Weights of a small mixture-of-experts language model, trained from scratch on English Wikipedia.
Size: 10 layers, width 128, vocabulary 6462, 46.8M parameters.
Experts: 128 squared ReLU neurons an expert, 2 picks a token, a softmax router, a shared expert of 256 neurons.
Training: a variant of Adam for the experts, 5590 steps.
Below are experts of layer 5 (counted from 0) of a mixture-of-experts language model. Rows are named up (a neuron's input weights, with its number), down (a neuron's output weights, with its number) and show model dimensions 0-127. Each number is 128 + 24 x the weight over its row's rms, rounded and kept within 0 to 255.
Before each expert's rows: a language model's description of what the expert responds to. This comes from a sample of Wikipedia text that the model never trained on.

# expert 4
It responds to: Words like under, over, out, back and numerals one, two, three, plus -ing suffixes, often after a comma or and (under 23, confronting).
up0 [135 152 157 157 129 154 173 119 131  58 111 115 142 158 158  99 148  57 143 131  93  93 113 113 172 140 137 137 143 134 110 131 153 141 107 119 123  83 141 156 153 152 162 113 120 105 119 100 114 133 137 141 106 150 117  92 189 106 116 130 137 126 106 110 162 127  99 156 131 134  96 174 126 179 115 100 129  96 141  83 139 171 157 122 120 108 125 128 143 132 147 149 123 121 118 126 147 146 130 138 115  84 123 127 137 140 120 144  89  95 102 107 131 131 110 136 136 113 152 156 118 128 161  97  86 139  84 138]
down0 [110 136 140 144 113 133 141  87  98 136 120 117 140 122 137 129 142  99 111 121 126 171 114 122 127 123  99 130  97 120 178 118 104 135 132 141 153 153 160 117  86 144 143 114 127 147 106  97 111 148 123 151 114 166  77 134 103  74 142 145 167 120 180 108 131 138 106 126 156 126 117 133 149 171  76 163 152 150 143 164 146 136 152 126 131 147 142 110 138 120 135 147 131 121 131 152  79 118 124 128 137 110 122 118  87 179 169 147 114 130 156 118 171 118  78 105 118  92 173 162 129 158 132  87 133 129 106 182]
up1 [120 154 177 132 115 133 115 122 101 140 157 114 109 125 135 111  88 132 115 133 117  97 138 114 156 174 122 150  89 154 138 113 150 149  86 125 147 170 101 116 116 125 157 125 132 113  86 141 155 117 127 141 129 140  91 124 147 131 139 114  94 120 127 144 193 119 148 131 139 130 134 108 139 123 129 150 161 133 103 133 156 127 153 100  96 142 140 150  93 130  87 168 173 141  90 122 137 126 140  91 142  93  59 120  72  99 125 157  79 157 119 117 149 133 127 140 105  91 175 106 119 150 147 111  86 111 153 120]
down1 [141 122 120 180 104 103 144 122 157 162 112 123 108 141 145 115 103  90  70 148 162 114 150 132 138 103 161  91 122 165 122  93  89 157 147  86 119 101  59 158 106 119 112 133  94 130 108 120 154 117  99 110 130 106 106 141  73 135 127 163 126 105 150 127 134 127 145 135 148 145 102  97 117  96 163  95  92 114 122 116 172 121 124 136 139 129 108 121 163 101  88 150 136 160 132 122 152 125 137 107 134 125 159 151 139  86 143 134 125  96 169  77 138  93 117 145 138 122 114 129 124 123 120 135 168 143 113 105]
up2 [111 150 129  95 148 114 134 147 173 156 103 117 136 149  91 105  96 114 119 134 140 113 132 113 103 173 116 135 160  86 167  96 106 129 116 119  87 125  94 133 148 156 134 165 109 135 100 129 143 154 134 155  94  83 153 140 124 119 126 142 123 127 114 153 143 168 157 107 125 102 137 151 157 116 115 116 154 172 144 143 102  80 143 146 137 151 140  80  96 126  98 118 145 152 125  95 102 133 116 140  91 133 138 100  78 126 158 145 179 141 165 120 144 148 141 148 164 142  73 165 156 130  99 108 108 123 123 153]
down2 [102 129 129 139 119 113 176 132 112 125 128 134 141 131 111 125 149 160  97 144 125 112  95 113 108 141 160 158 154  95 115 160 159 111 118 145 147 103 167 130 127 157 148 105 146 159 119 111  81 109 148 172  72 130 129 103 140 147 111 170 124  93 113 155 119 106 157 118 121 153 126 154 144 145  91 116 134 143 136 131 146  99 144 121 164 113 161 114 153 141 117 131 166 118 125 147 132  93 128 114 143 143 105 116 117  72 143  58  99 106 157  97  90 162 126 140 116  54  82 109 130 143 132  97 122 118 114 126]
up3 [143 149 114  98 157 152 105 103 102 115 150 116 127 135 121 135 135 104 158 131 126 122 160  98 123 132 156 144 102 118  91 126 141 134  84 138 145 127 109 137 162 119 116 115  94 101 106  92 128 152 110 115 157  86 130  73 167 186  61 143 152 115 114  88 101 119 130 141 136 108 118 119  96 164 109 138 133  91 140  92 147 160 105 134 156 117 138 121 177 152 149 109 132 146  85 134  80 139 154 126 185 106 152 150 147 160 124 116 131  91 114 138 112 163 107 127 136 114 120 108 134 132  85  95 134 137  98 121]
down3 [123 145 138 124 160 131 138 110 108 142 108 138  97 122 163 100 137 129 158 123 158 108 131  93 115 173 135  93  94  74 120 139 155 138 134 154 152 129 115  86 162 161  79 119 139 100 125 122  94 111 149 159 152 107 124  92 150 118 128 155 188 148  91 108 162  96 144 120 123  48 123 138 117 104  80 150 134  98 128 143 171 117 108 106 102 137  97 137 172 118 126 149 139 120 121 129 142 106 135 128 137 124 118 141 127 133  83 129 116 127 147 128 143 111 141 143 119  94 153 104  63 119 112 109 123 148 118  98]
up4 [151 156 130 117 167 113 121 158 149 105 133  73 132 125  74 137 130 128 145 121 118 145  90 155 131 184 135 137 131 135 111 159 159 170 129  83 134 141  98  95  93 106 150  96 105 112 127 129 150 164 126 104 127 102 141 137 116 122 128 114 105 145 128 138 100 163 160 131 151 110  94 124 128 153 120 163 112  90 133 123 131  94 125 105 110  72 130 178 106 117  72 150  77 118  99  67 113 120 106 116 149 161 144 126 114 135 106 135 137 148 140 119  97 118 121 112 122 160 173 114 149 122 154 131 102 126 101 112]
down4 [111 129 146 163 154 134 115 112 139 161 136 160 138 123 112 150  91 117 152 111 125 147 116 162 124 124 134  81 128 110  98 173  97  81 146 170 135 143 112  98 127 125 133 117 125 143 125 137  84 123 117 130 122 113 138 146 155 160 158 118 136 146 154 152 117 106 127 162 119  97 135 119  92 175 133 159 133 172  83 103 169 131 179  95 156 179 175 137 121  91 135 134 154 146 109 132 129 126  91 106 178 143 116 105 133 105  92 123 150 134 129 118 133 169 165 155 121 112 120 149  68 114 154 139 119 142 135 147]
up5 [192  97 183 109 144 104 121 139 145 118 154 123 124 130 151  97 144 130 133 127  86 123 117  89 146 150 155 157 123 105 125 131 172 160  97 128 166 109 112 107 149 135 121 149 136 142 116 103 124 116  85  99 122 118  95  98 183 150 122  94 172 113 130 129 119 156 138 144 153 120 102 127 122  83  98 144 177 141 118 129 112 135 133 150 141  99 163 115 139 135 137 143 125 149  77  96 141 133 114 164 169 140 143 100  98 122 153 136 191 148 137 140 158 150 133 148 146 153 133 130 118 158 136 107 154 155 102  90]
down5 [122 103 123 144 135 123 110 122 129  94 133 105 105 177 133 109 156 134 151 108  94 131 118 138 145  95 147 122 103 138 138 100 118 120 146 106 119 137 147 111 138 124 111 131 124 139 126 164 106 156 125 130 110 162  91 150 114 142 156 180 161 151 138 137 119 121 113 173 133 112 135  79 173 182  68 169 103 136 154 106 159  93  98 121 128 115 149 104 112 142 119 110 156 130 150 147 154 104  82 116  57 125 133 123  93 124 129 138 106 129 121  94 166 110 126 178 123 145 182 133 117 131 108 164 135 126  89 147]
up6 [142 130 149 144 145 167 155 136 106 154 125  66 113 121 124 129 115 136 141 141 109 145 115 115 159 144 146 122 115 112 111 157  75 124 119  87 154  97 157 139 164 152 132 104 104 141 105  79 129 149 135 122 121 155 120 107 175 126 108  97 111 130 102  86 129 159 151 100 151 114 122 128 176  70 103 139 115 165 122 146 131 108 115 147 159 134  96 133 113 138 151 143 134 196  92 125 150 161  86 116 134 129 117 119 129 130 149 121  99 124 137 140 143 147 117 155 181 160 157 103 168 157 136 112 132 122 100  84]
down6 [ 76 176 141 129  95 114  87 134 113 127 122 154 151 140 174 109 151 111 112 112 102 150 131 107 151 101 133 101  93 123 130 134 109 127 106 103 181 145 139  81 115 119 177 132 152 146 136 108 159 119 137 150 136 123 100 145 148  97 164 111 146 126 121 126 141 187 104 185 133 141  87 153 154 113  73 148 168 152 133 114 137 130 139 100 108 140 142 108 127 117  81 111 114 135 109 140 127 189 118 100 118 151 113 133 142 111 126 149 111 133 160 128  90 129 145 154 129 171  93 104 132 123 112 148 117 164 141 117]
up7 [ 92 115 121 101 154 109  92 121 156 145  92  93  96 151 136 138 129  92 135 136  98  77 123 147 128 135 101 125 120 106 160 114  52  82 136 144  94 107 108 101 137 127 110 139 149 111 118 138 167 149 143 133 125 141 114 125 102 102 139  76 135 102 117 125 123 135 117 153 128 113 138 179 125 116 106 146  81 129 133  91 157 126 136 117 144  98 103 134 156 161 133 122 145 125 131 102 114 150  89  72 120 109 128 159 156 140 123 130 155 157  63 102  85 124 124 115 133  78 160 124 138 157 123 132 140 110 112 113]
down7 [121  93 136 132 109 153 124 131 126 130 131 152 115 125 156 116 154 138 116 115  98 129 132  74 148 123 100 153 160 136 127 105 135 156 166 125 162 102 132 104 166 125 122 132 159 116 156 126 118  91 146 156 108  96 165 103 125 157 109 109 138 152 112 135 151  95 100 141 141 153 152  97 129 131 117 137 140 168 100 150 168 172 140  99 122 189 111 118 141 168  81 139 123 124 115 125 171 136 149 165 131 149 137 134 138 112 127 124 148 132  77 135  33 151 138 116 139 118 129 115 138  97 170 151 104 117 112 165]

# expert 47
It responds to: Single capital letters or letter pairs inside acronyms, usually in parentheses after a spelled-out name, such as (YCLD), (INE), IUCN.
up0 [130  86 157  99 122 119 146 140 112 119 157 100 140 136 137 127 144 130 149 150 137 114 126 103 136 144 130 148 146 147 160 106 141 125  88 134 115 176  95 163 160 200 137 131 115 131 111 106 180 122 147 158 128 130 140 143 167  84 161 134 123 157 135 169 106 172 164 106 113 147 158 162 126 128 109 132 127 137 114 132  77 160 107 149 187 129 137 122 129 126 139 123 126 126 149  80 114 145  63 143 117 121 118 120  78 161 130 111 137 160 172 120 138 117 112 130 150 132 123 126 139 163  79  93 142 129 123 116]
down0 [ 87 148 100 165 118 128 164 114 113 125 164  75 117 133 132 113 119 146  89 140 160 169 143 116 100 185 101 107 160  97  87 114 143 124 130 184 119  98 173 105 107 130 149 108  94 150 113 153 101 186 118 137 118 134 140 149 116 186 138 129 110 111 112 157 109 140 165 106 128 145 108 102  88  91 130 122 105 126 140 135 144  98 169 140 108 120 135 112 166  89 106 125 128 124 144 175 108 117 135 147 131 103 109 134 143 130 107 145 162 107 100 117  98  98 109 105 114 149 124 133 120 143 115 120 128 102 141 101]
up1 [140 138 153 116 137 114 144 159 174 113 146 144 144 186 136 113 158 131 151 120 166 159 153 104 125 114 129 180 184 137 150 142 103 161 141 122 123 119 109  91  88 106 134 102 107 156 142 126 116  91 158 138  76 132 153 106 113 101 169 168 117 130 159 143 147 142 133  96 169 111  98 117 128 133 152 118 118 158 167 146  86 147 130 149 176 128 177 135 149  85 154 118 157  79 121 111 142 108 128 104 129 128 137 129 142 129 128 130 139 143 145 157 113 102 137 126  91 143 152 115 153 107 128 138 121 179 130 141]
down1 [125 126 129 156 135 102 123  86 135 136 132  99  78 137 139 129 133 173 111 141 153 135 121  80 129 161 121 111  80 128 142 174 167 156  94 168 140 108 113 131 137 134  96  87 142 123 132 104 112 117 116 142 124 157 111 109 121 116 148  92 157 159 124 150 120 106 127 113 125 135 136 138 109 131  83 121  87 118 149 159 100 146 134 105 103 175 145 115 105 118 127 181 109 134  56 113 158 152 120 164 159 132 145 158 129 152 112 154 156 132 191 143 117 145 136 143 129 148 155 108 155 144 155 136 133 141 175 148]
up2 [131 147 130 118 140 122 166 110 109 149 131 104  58 137  85 130 101 127 113 121 144 145 118 131 127 140 105 111  89 190 100  91 110 158 141 148 179 121 131  62 143 114 136 148 103 129 147  99 162  78 107 118 119  49 138 130 105 132 119 119 147 114 125 104 143 101 149  98 160 136 143 151 109 121 124 134 117 143 149 178  96 112 133 173 133 142 138  96  89 117 116 150 140 150 129 149 114 113 160 124 149 128 118 125 153 138 126 187 125 123 157 117 150 104 138 141  98 138 128 133 135 133 131 119 143  80 143 103]
down2 [134 171 124 138 156 138  92 135 115 139 138  98 161 108 158 158 120  77 154 118 125 175 145 165 167  95 152 135 169 107 151 117 110 117 104 138 125 115  89 127 110 114 117 133  98 127 136 148 150 130 113 106 154 188 118 151 175 128 127 130 106 149  82 164 111 135 134 169 102 126  95 111 159 153 135 147 109 130 108 110 187 137 104 168 119 118 106 137 126 136 127 138 133 138  96 111 122 160 105 143 146 140 142 153  92 127 152 130  75 155  99 108 105 182 117 146 154 147 140 142 108 122 117 109 111 135 178 141]
up3 [135 151 155 108 137 112 120 123 184 137 160 123 159 123  90 146 106 110 129 112  87 108 151 143  99 103 172 133 109 180 157 135 153 125 114 118 136 141 158 106 136 128  97 107 123 139 136 142 136 147 111 140 134 155 114 129 144  87 130 139 176 153 113 121 153 151 140 144 148 129 132 146  63 161  87 145 166 135 146  99 111 116  97  93 160 151 138 109 183 138 157 139 165 140 174 108 134  91 122 160 134 106 119 115 135 106 160 152 158 130 135 133  99 117 134 156 130 129 100 148  66 181 107 131 147 138 132 135]
down3 [165 152  75 151 180 104 145  99 131 106 102  98 104 128 133 124 144 180 142 165 114 134 164 158 104 137 126 111 113 123  94 118 111 102 132 140 151 137 147 156 102 150 107 123 117  95 153 116 102 142 119 106 110 127 125 123  80 110 122 178 156 121 100 125 127 110 130  99 101 112 120 130 123 121  84 137 109 118 133 135 116 145 146 144 116 163 123 121  93 123 114 119 163 145 169 136 145 120 120 105 136 130  79 101  98 148 144 113 154 107 205 122 107 141 156 102  69 131 127 143 133 171 158 109 168 105 114 109]
up4 [128 110 114 112 149 152 138 100 125 135  88  89 170 139 101 138 118 104 115 136 172 159 122 106 141  78 130 118 128 103 105 132 112  95 106 116 143 144 152 122 161 156 157 118  89 144 158 132 173 107 156 156 124 141 178 188 127 131 130 125 109 147  74 118 129 131 129 112 117 124 107  94 135  85 125 144 107 165 123 133 167  96 118 110 149 118 143 130 100 143 106 106 169 113 174 158 116 138  89 118 132 188 144 115 118  99 138 113 117 168 119 134 113 138  82 144 141 137  72 123 138 118 137 124 151 151 134 158]
down4 [125 173 158 103 100 149 149 152 110  94 153 120 140 127 148 107 136 150 146 107  84 162 145 101 136 123 141 133 107  96 116 133 139 121 131 126 112 161 133 191 159  79 121 161 110 150 128 137 168 133 108 104 169  98 161 154 131 161 121 117  95 119 132 114 122 177 131 117 131 141 116 148  93 166 163  96 131 133 164 146 161 126 131 112 149  98 160 102 159 139 121 125 130 158 110 141 151 153  85 132 137 136 114 129 139 141 112  46 114 125 107 127 113 129 141 132 154 110 139 180 137 101 117 106 180 154 134 130]
up5 [118 148  95 139 122 116 120 103 172 129 106 128 141 108 162 130 157 143 158 165 141  98 130 108 165 131 125 151 152 165 108  85 135 131 183 140 125 160 134 122 103 171 117 140 164 108 146 109 104 138 138 101  89 136 167 144 179 124 126 126  99 167 114 112 121 148 110 167 101 137 139 112 121 115 126 161 102 164 159  98 161 114 110 176 172 131 103  99 137  87 135 175 173 136 164 125 149 119 108 167 109 127 163 127 119 162 130 143 121 169 120 132 162 154 120 141 116 124 123  98 144 136 132 106 119  95 110 145]
down5 [124 105 173 114 188 117 129 162  99 128 181 138 152 113 145 114 150 105 139 123 113 131 118 135 109 123 132 115 154 112 124 135 133 125 111 123 148 146 104  79 128 104 155 150 129 146 127 119 132 136 156 172 120  90 141 143 119 148 136 112 114 114 128 131 113 121  96 142 137  93 138 151 124 105 166 111 147 131 156 158 119 158 162 127 137 127 124 153 137 149 144 138  79 154 117 101  63 106 178 148  39 130 136 110 152 129  96 139 115 140 173 131 114 113 165  92 119 171 117 113 141 106 119 147  82 145 127 168]
up6 [127 111 135 140  98 132 105 128 103 132 147 141  80 117 116  70 143 149 178 110  89 146 118 101 140 137  46 135  99  86 131 105 165 135 117 145 127  92 142  97 169 139 111 107  70 163 159 107 155  86 140 140 139 148 100 105 137 140  82 113 123 170 131 138 144 163  86 156 154 117 106 122 108 100 127 160 109 123 171 140 154 131 137 144 131 135 120 141 152 154 140 120 134 109 137 133 106 120 125 150 127 123 141 127 109 163 150 139 121 111 133  82 137 137 102 125 140  94 150 169 126 118 141 131 132 125 176 151]
down6 [168 102 109 159 131 172 123 114 138  96  84 103 101 120 135 117  99 163 117 122 137 133 112 127 161 113 107 122 146 149  94 142 141 103 112 185 119 125 159 109 175 113 171 165  97 122 130 151 146 152 111 117 134 123 108 121 101 156  89 110 101 124 157 111 162 116 138 126 127 115 157 145 101  50 160 113  99 122 126 103 104 131 112 138 107 112 120 149 125  91 105 141 151 126 187 161 109 119  76 124 113 130 150 161 133 131 154 131 147 145 140 125  91 170 108 120 154 103 127 151  94 147  99 131 130 112 138 147]
up7 [122 146  98 119 111  80 179 133 157 149 155 111 140 133 155 133 169 129 125 149 132 115 157 108 104 163  96 186 129 124 146 168 136 125 152 114 108 133 138 140 120 133 127 125 146 167 146 117  94 142  76  88  89 119 134 115 185 142 141 128 126 155 160 126  91 135 137 163 114 138 121 140 153 137 121 172 141 133  89 120 150 123 126 137 152 135 128 109 130 131 156 155 105 140 139 107 149 103 172 153 128 123  64 141 140 156 131 126  85 117 135 170 155 103  99 135  77 131 130 114 126 133 159 106 141 186 100 113]
down7 [135 134 111 147 141 111 159 111  90 135 137 155  97 122 115 125 126 188 122 153  99  82 151 113 107 115 130 125 150 129  96 104 152 110 132 167 140 110 150 148 140 131 143 127 113 111 108 119 136 131 138 106 111 108 117 132  73 125 101 111  53  89 127 107 101 102 140 128 148 109 128 160 106 114 110 123  94 134 145 162  89 115  95 139 132 131 109  80 130 140  83 155 107 112 139 140  78 114 161 132 135 170 150 121 144 109 138 122 167 123 151 122 175  96 182  70 103 121 163 110 124 140 145 148 141 126 123 104]

# expert 22
It responds to: Adjectives right after the, a or his, such as first, same, largest, latter, new, usually before nouns like time or season.
up0 [121 123 123 160 166 132 152 106 114 147 137  98 112 121 172 134 133 105 137 149  71 140 116 131 152 129 115 160 132 122  96 164 130 106 136 135 124 127 108 162 108  88 150 126 119 130 131 185 107 157 104 102 116 119 164 164 110 136  95 151 128  91 128 101 136 114 159 125 126 138 120  92 131 135 102 159 110  71 154 131 122 178  87 132 132 181  96 104 129 137 131 119  97  56 128  97 112 149 136  86 122 130 172  90 142  84 113 141 133 146 102 136 139 137 173 103 125 114 126 137 128 144 134 122 132 104  86 119]
down0 [149 147 114 135 121 134  99 134 109 126 177 125 106 139 154 138 109 135 121 121 106 149 141 138 106 124  96 138 129 137 120 106  96  92 164 130  80 131 157 142 105 105  98 168 157  98 137 125 119 128 152 145 168 156 147 170 144 127 144 145 162 169 162 118 118 146 140 141 158 123 189  98  99 153 111 115 144 149  91 143 100 152 131 169 114 117  92  88 145 141 137  97 113 130 111 124 127 108 144 137 135 116 140 136 159 131  85 151 134 107 204 135 158 122 138 165 141 170 154 143 144 133  88 135 166 141 139  80]
up1 [112 150 154  91 164  92 130 191 162 129 138 174 127 103 115 147 121 179 151 139 134 137 141 103 129  88 105 129 106  89 130  98 141 165 161 112 105  68 132 132 120 160 132 143  73 106 134 138 123 114 100 152 128 125 109 139 150 106 138 142 170 147 113 106 119 119 118 135 130 138 100 125 127  95 117 179  93 115 174 135 112 137 141 155 147 148 140 149 146 126 140 143 131 171 125 117 128 115 124  83 129 144 141 105 103 127 109 175 129 124 149 124 101 143 125 155 163 185 106 125 125 157 131 124 105 165 170 105]
down1 [153 127 145 138 141 169 103 109 152 122 119 169 125 110 123 119  85 144 133  78 155 103 141 143 182 122 114 110 119 117 144 139 112 113 125 147 183 139 127  92 118 148 178 127 153 112 111 119 115 139 126 118 108 139 115 113 127  88 164  96  89 101 160 129 159 103 127 143 131 128 114  92 161 129  93 134 150 135 122 114 160 103 114 149 173 150 113 118 137  76 147 147 161 150  83 163 145  81 127 106 142 166 159 118 134 133 129 132  71 130  91 158 133 161 115 150 138 140 154 107 116 135  90 133  83 119 152 130]
up2 [134 170 138 163 157 151 108 121 110 160 165 186 144 145 148 144 131 124 159 173 151 100  94 140 138 171 104 100 104 125 171 137  62 128 148 132 140 130 103 182 135 149 111 103 169 150 133 131 129 135 123 119 148 103 114 147 140 162 115  84  91 100  94 127 128 131  96 111 155 125 130 150 136 129 128 121 112 117 160 173  92  95 136 150  54 126 156 128 131 120 127 122 108 141 148 121 131 153 126 126 146 118 136 111 120 129 142 117  87 136 132 110 118 119  96 154 116 150 125 130 148 150 108 156 125 141 192 147]
down2 [119 104 124 120 118  89 178 121 163 114 103 131 157  91 151 103  92 115 160 150 103 142 139 134 105 115 121 106 129 130 152 129 124 118 118 110 112 134 151 154 157 129 140 142 115 134 142 131 151  93 113 141 174 127 108 128 118 106 165 113 113 144 145 156 141 115 108 170  90  94 116 165 121 103 148 126  93 116 148 115 107 138 124 113  78 144 137  76  76 106 142 143 127 138  90 131 104  75  90  92 133 105 107 128  89 133 173 137 112 112 130  85  91 153 125 118 135 139 177 147 107 147 128  85 128 163 177 145]
up3 [154  91 175  95 137  90 136 140 129 137 118 125 115 133 120  97 102 160 101 134 118 102 136 127 175 130 137 135 124  88 146 115  86 117 128  96 132 134 111  98 141 159 118 152 121 157 134  95 158 175 118 115  85 138 130 116 133  93 118 145 190 114 119 207 100 114 151  84 109 127 129 155 168 111 108 145 130  95 118 111 128 112 121 118  97 118  86 112 161 172 115 149 110  97 120 141 147 119 116 135 121 104 134 129 113  92 166 130 163  94 123 115 118 112 110 143 141 166  94 148 133 121 104 106 124 157 100 161]
down3 [158 156 104 161 112 139 138 119  99 125  93 147  82 151 113 164 109 102 156 108 121 120  79 108  66 139 137 108 121 132 130 147 140  74 148 134 125  94 147 104 157 126 124 140 123 114 113 131 174 134 123 112 129 180 118 151 154 143 138 123 132 166 149 119  53 156 135 120 135 146 148 119 119 161 140 129 188 121 117 163 106 114 127 170 120  57 117 140 161 116 113 109 114 127 133  93 110 139 149 120 132 134 125 114 147 104  96  97 119 101  94 143 146 110  95 122 119 167 138 127 121 146 121 132 144  84 113 126]
up4 [124 151 137 156 115 147 148 142 138 100 123 104 174 148 162 119 119 120 144 114 149 142  86 146 135 121 108 151 162 120 142 140 154 107 127 167 120  87 154 134  87 120 115 114 125 116 136 138 128 110 138 107  88 148 123 168 152 109 164 109 102 129 150 161 198 130 113 143 181 137 153 185 199 157 131 114 133 117 166 146 103 127 146 105 151 144 139 158 161 125 131 138 158 163  97 150 152 165 153 156 100 140 164 117 102 129 133 136 112 132 137 152 119 137 101 163 157 152 123 137 119 119 122  90 106 154 101 150]
down4 [ 87  99 149  84 104 170 127 105 152 106 136 130  88  75 156 127 106 107 130 115 155 171 131 127  99 104  95 146 133 132 148 155 139  90 136 118 123 121 149  91 167 129 138 108 167 120 136 172  94 135 168 123 139 162  96 142 125 126 144 148 200 119 147 118 146 121 132 157 147 137 158 103 155 141 153 166 143 100 170 154 125 124 111 139 125 121 178 138 120 147 127 153 149 145 144 153 127 142 119 117 136 148 123 115 162 152 133 137 123 111 108  98 128 118 110 141  77 145  91 164 148 126  97 144 154 109 169 102]
up5 [104 115 116 128 133  97 124 108 143  93 155 130  79 121 127 120 175 101 159 142 106 128  98 108 127 135 104 185 130 151 196 133 137 139 117 111 116 157 161 129 119 127 155  83 145 115 167 199 162  94 133 147  98  81 127 163 107 128 125 131 134 187 133  93 117 111 123 126 139 149 105 131 134 146 150 149 145 134 104 124 111 142 110  81 124 188 146 124 122 142 115 127 117 109 134 121 137  89 182 147 141 112 134 135 104 170 140 108 152 142 121 128 157 124 129 136 102 117 122 109 149 108 121 122 108 123  85  99]
down5 [110 132  92 133 111 132 139 120  97 136  86 131 121 164 120 153 132 134 122 119 139  84 128 148 180 157 166 111 151 118 106 110 118 126 164 124 161  92 100 123 134 159 117 137 127  85  98 102 110 118 137 153 147 124 137 142 135 161 140 128 171 121 127 113  96 149 138  86 101 147 119 115  82 101 158 140 144  91 131 135 134  80 127 176 123  90 119 140 114 173 114 113 122  73 117 113 119 181 102 118 105 145 143 133 152 143 148 109 104 142 132  91  80 123 138 110  76 126 147 108 104 124 171 154 138 104 107 166]
up6 [128 106 122 132 130 151 125 112 134 133 136 136 132 169 130 130 192 131 177 130 154 170 129 132 162 141  99 109 108 127 144 131 145 131 122 121 106 165 112 133 120 100 148  59 137 114 125 115  99 135  99 128 125 126 128 139 118 182 142 176 115 129 113 183 138  94 103 125 135 130 114  83  62 130 115 165 157 132 148 157 158 131 143 138 137 139 145 130 143 119 134 111  82 160 109  99 126 140 161  87 145 149 119 183 122 140 153 165 102 136 125 152  87 104 107 113 109 155 156 107 105 127 145 154 126 148 126  78]
down6 [184 156 142 127 142 141 139 110 136 133 111 141 125 135 110 102 139 132 162 136 106 143 142 112 181 144 103 166 138 148 102 150 130 102 137 158 141  93 119 114 155 124 180 100 125 102  90 139 124 175 135 140 159 177  94  69 126  80 130 140 178 116 142 123  83 110 162 138 129 105  63 147 135 132 133 148 116 179  96  97 154 134 124 105 135 140 167 117 167 132 143 130 127 153  97 134  89 125 132 136 140 129 136 146 117 143 146 105  97 166 158 159 160 124 123 130 141 146 134 149  88 141 117 124 110 124 141 124]
up7 [124 133 140 176 131 106 127 171 143 110 120 121 125 130  98 147 136 134 147 137 123 140 139 172  99 165 156 149 118 130 123 179 127 126 123  96 140  79 139 104 148  81  97 110 149 128 120 149 102 147 107 122  90 150  98 140 122  88 116 152 100 105 139 162 113 142 101 148  91 119 139 102  85 123 134 117  87  91 126 163 132  86 133 122 120 125 145 110 186 108 117  87 130 102 101  88  99  86 137 122 120 141 140 144 119 118 125 151 147  95 108  91  95  74 140 148  70 116 104 117 118 122 129 124 149  92 127 145]
down7 [114 110 179  98 113 125 103 130  96 121 148  82 132 134 104 150 129 153 144 121 142 156 135 164 111 143  76  94 126 115 124 112 103  99 109 171 158 133  81  77 157 100 128 140 145  96  99 149 146 151 171 138 130 137 123 112  99 116  95 110 160 168  96 133 109 144  89 132 112 125 131 139 114 136  51 151 142 150 108 118 135  95 127 165 127  99 140 121 147 114 158 128 156 126  93 132 165 161 124 152 109 160 124 146 165 112 143 157 116 111 132 128 142 143 141 146 134 173 140 115  90 137 141  93 118 125 135  91]